Experts of a small language model.
Size: 12 layers, width 320.
Experts: 24 experts in each of 12 layers, 64 clamped SwiGLU neurons an expert, 2 picks a token, a softmax router, a shared expert of 128 neurons.
Below are experts of layer 8 (counted from 0) of a mixture-of-experts language model. Rows are named router (the router's row for the expert), gate (a neuron's input weights, with its number), up (a neuron's input weights, with its number), down (a neuron's output weights, with its number) and show model dimensions 160-319. Each number is 128 + 32 x the weight over its row's rms, rounded and kept within 0 to 255. Numbers have three digits each.
Before each expert's rows: "comes after" lists some tokens at least twice as common just before its tokens as in all text. This comes from a sample of Wikipedia text that the model never trained on. Tokens count by the router's weight.

# expert 6
comes after: "-", "|", "\n", ":", " •", " List"
router:084132127151080118121100133097133130106122169172159172133172136163171109085167128111158110144133090138097116084087120108076072203101158111155123113162115142158166105170125109113101144113065124153123093101118159086146133168105094114219128147176190155203129140130181150099118133108159142161109142141101153165165090122094124115120136106170190194132111146163130142163107117084133100147093105173133070110103105156087175150037102133119072147130132086172169139152167178185089123114060121
gate0:176101106070077127108145090128137128100147154144127197129109093099121093049075100115134177144133161123121072130113129191185193138177140064105107114090146135132172127170196100162186143126075129114130137109157110179148101155103092110122175161131150070118119077204060194155150152129075110104132120136123144112138091122090112119188146145142080142131158116110126149128136071099119206189118070104138141107135206126121075113139108140106111069088132127088144134135096119154138139111099151
up0:147123109059120105111140080124149151110142178160159134131159107110173130077102110127151127121157109125145110133096102198131143103110135169170111132100124124102159103103120134099119120125098168133100136138115149126148112125131124122125119140149114069185117149108100134109073168159082096079121088199124113150125098129099101131141148072155137110107132123157122127185097131067094130107112084165158092132154131163118095126119100163114065207176182137143122143167056132145083117163065176
down0:052150161134132164083146153138099168155113107078120117089148165152092142087156106159140133173178050102080163109157089183139185124105135130149091142129126137166104139118075136164083150097154155105103150085126122154160108157135047091171126154158086135148148109054149141110118141136106123153101136129159087099098088147106166204150147106175126122135171204075179103176180061128114125151135148102111138194141140100085112130123147123095107100142136150218154127145143166135080068154127111

# expert 23
comes after: " the", " The", "The", " this", " United", " new"
router:084147176100151117154102134103058089142128127119051139170093126103079080163107075159133100165159132113109123156168142123142129125143138127115119116086073119050084075112093103129147088166117102111150131164122113080115141104153146088107113133152128103117136127110171168156096118152151214188155112133076076100109142083176141131144146106161079123092126164118128106099114113134148100147096140183109097133117181141125150041152107110141114097125158166178194130085090170140136136104117181
gate0:133092121144069197106116138098137136144129175222090155121083165158183113097136147142139150110127135141120122160132130115113103130069087181148124101100087118161174073105218091142101089161094095158041100133199127180110133067127110163156152103117116110173103093105142119105087165172166113123170136152110173116076122125138121115086109165117065097087080182042118109109143091138112097098173098151132135111143072146127117114155147171116120055124105140087140098138144140139091197108113150
up0:121113174135202175072105092072158171186110087193104145162113170111158157158143144078086140087048109126130153151087080110110127096077154125150115162120070091152101078153133145140085087200161061220056112150135161076119102090161074142169104080167102100139141120150129172121129166144139138162146104132115150155086100157142132109134108103115094113088127144074171111132134118107140127143112179150186129062150146158111084132135149096107080132121088176112118107106123101169161141120166163
down0:127151098088075150162094157179147149114086141109149138123128086163120101171100109087136152099071158116171174107124106123092085117143063125131117124057162149156130196105179086063138165139128105122136124132138102172127143140130148143111112139090108123151128141131098154129094135188091113057120131070143158096102116082087053122156143156151091123116110118167103141190130205141076154163166142087125161120173083074155115136096146174125114135150135032060128097190121136112193150130097151

# expert 1
comes after: "\n", ")", "|", "\"", "}", "\\"
router:143122160142145114180148096179118182155144137110149160071097137080089116164137153144134086101099170181101155114149166113188137077126184087100149107091141147156192106116160146108180082088161185193142144173136076126080195086129133118077090093148173126122101146091102182152212141105112133155051139118108075120115143145138145128096112122106161154149117133094106148135148132104137138125118109117146079157161096112150068089138158140161196149102095139173148106124139185118153070137125096
gate0:125140155146079121128132141115084149114100173075123124129182144111188151038118135093114066126099114125173130058191150158124138130133140102125184130138116149145146135138148153132131224147119112102104121116143134079149096145140167122075108150125150061178114158151136078138148049122097065174127132133152141161175109161088090077130163138156106174122087068100122088119107126119128116163163077133142213128035122158141151141132084091111106113095118083152195186132155124102136148073038175
up0:160131185147110163144133161087159155115133123123103143113172174146178121138078153175112079120148167116073130113126189058098124142104184095183154119133146182133203130182086111071135117158113198161081160157107141140137125161106137102134160154037124113153166091084147116160123074098131164097128101116094114125119100140086121119140153112123149148144149131138164154103101125098133147098126161168055158111146127128140146109087149141148112131170129125130097117145214098215095206111159184
down0:109161110131109150118120110138078108116155104102147093115109129056071145131172134077083094124113082102108159117120141123128141082122119133141146150131151110133119047132091106149144092143157130128087172131176107100106146149140167155165146166171091152093126165093150129067152192091197103116107157144133105150150112065133130128130091134128148145152144081140140134090132212193124110103111107074154101171134191170127068157146089143129119163127149120139190157167104150141083140154157124

# expert 10
comes after: " the", " of", " in", " a", ":", " by"
router:154144147132039163158160165101111163124112163166167145152119087164132090164098125153157065127142117128133164102137143118087127176103109176100110144115113163118175144116053111130103090148142129185191121125128096135157056185131070138136159122105146113087111108126123160097083177141150163069084159124087104102175086141054129082106106147133155120151112156126216112089145112126104098081119119146100115147182115094191099091157157127116075053203108209188123151179206120116090106101153169
gate0:105171102107115183140106172127137114153128111148108198143160069127158178160144127149091158144200078155129149121145119078147191097115083164156069150113138158161163105110157069141182159148091155101088132103124137096115117162080145160068120051191149117108188188143215190095103178134154179101142161148120154153060140120127157102101141131135110095088093102125161117146143154141120132118182141156139141087108210159102120095177122172061164129172155092107096124090076172135124113164181153
up0:153106172110133082091141124128109100109144131080122184106051175160159131087098125107113126078135090056085082094111163184104099137142143082143126113131166167131104153124095146163126144089120168059126112109085165108132170129147151099152086179143164138116093084070121095141148103084072026119141151125066097090129168076157141117146124095114172176151133113146133175154151074127147142148114167179138124158131130111110139178073043083138099133130108172098121135084133138116128164119069135
down0:140063134154097134087168111154152184170147131090114167142129116171120112116105148063127119162114051115117197087132170114112039156115108127153110153179133184157107123089128144134144145132093079070154171222173115108165160134134114098125125108135173111093109136104154135131137119122136133081131113118112114128130109123105124100140103110120162154124158060135167130109160052125175180161147152108169149075075102133157137148063091134090119166145155140142136207093141120148171142191122117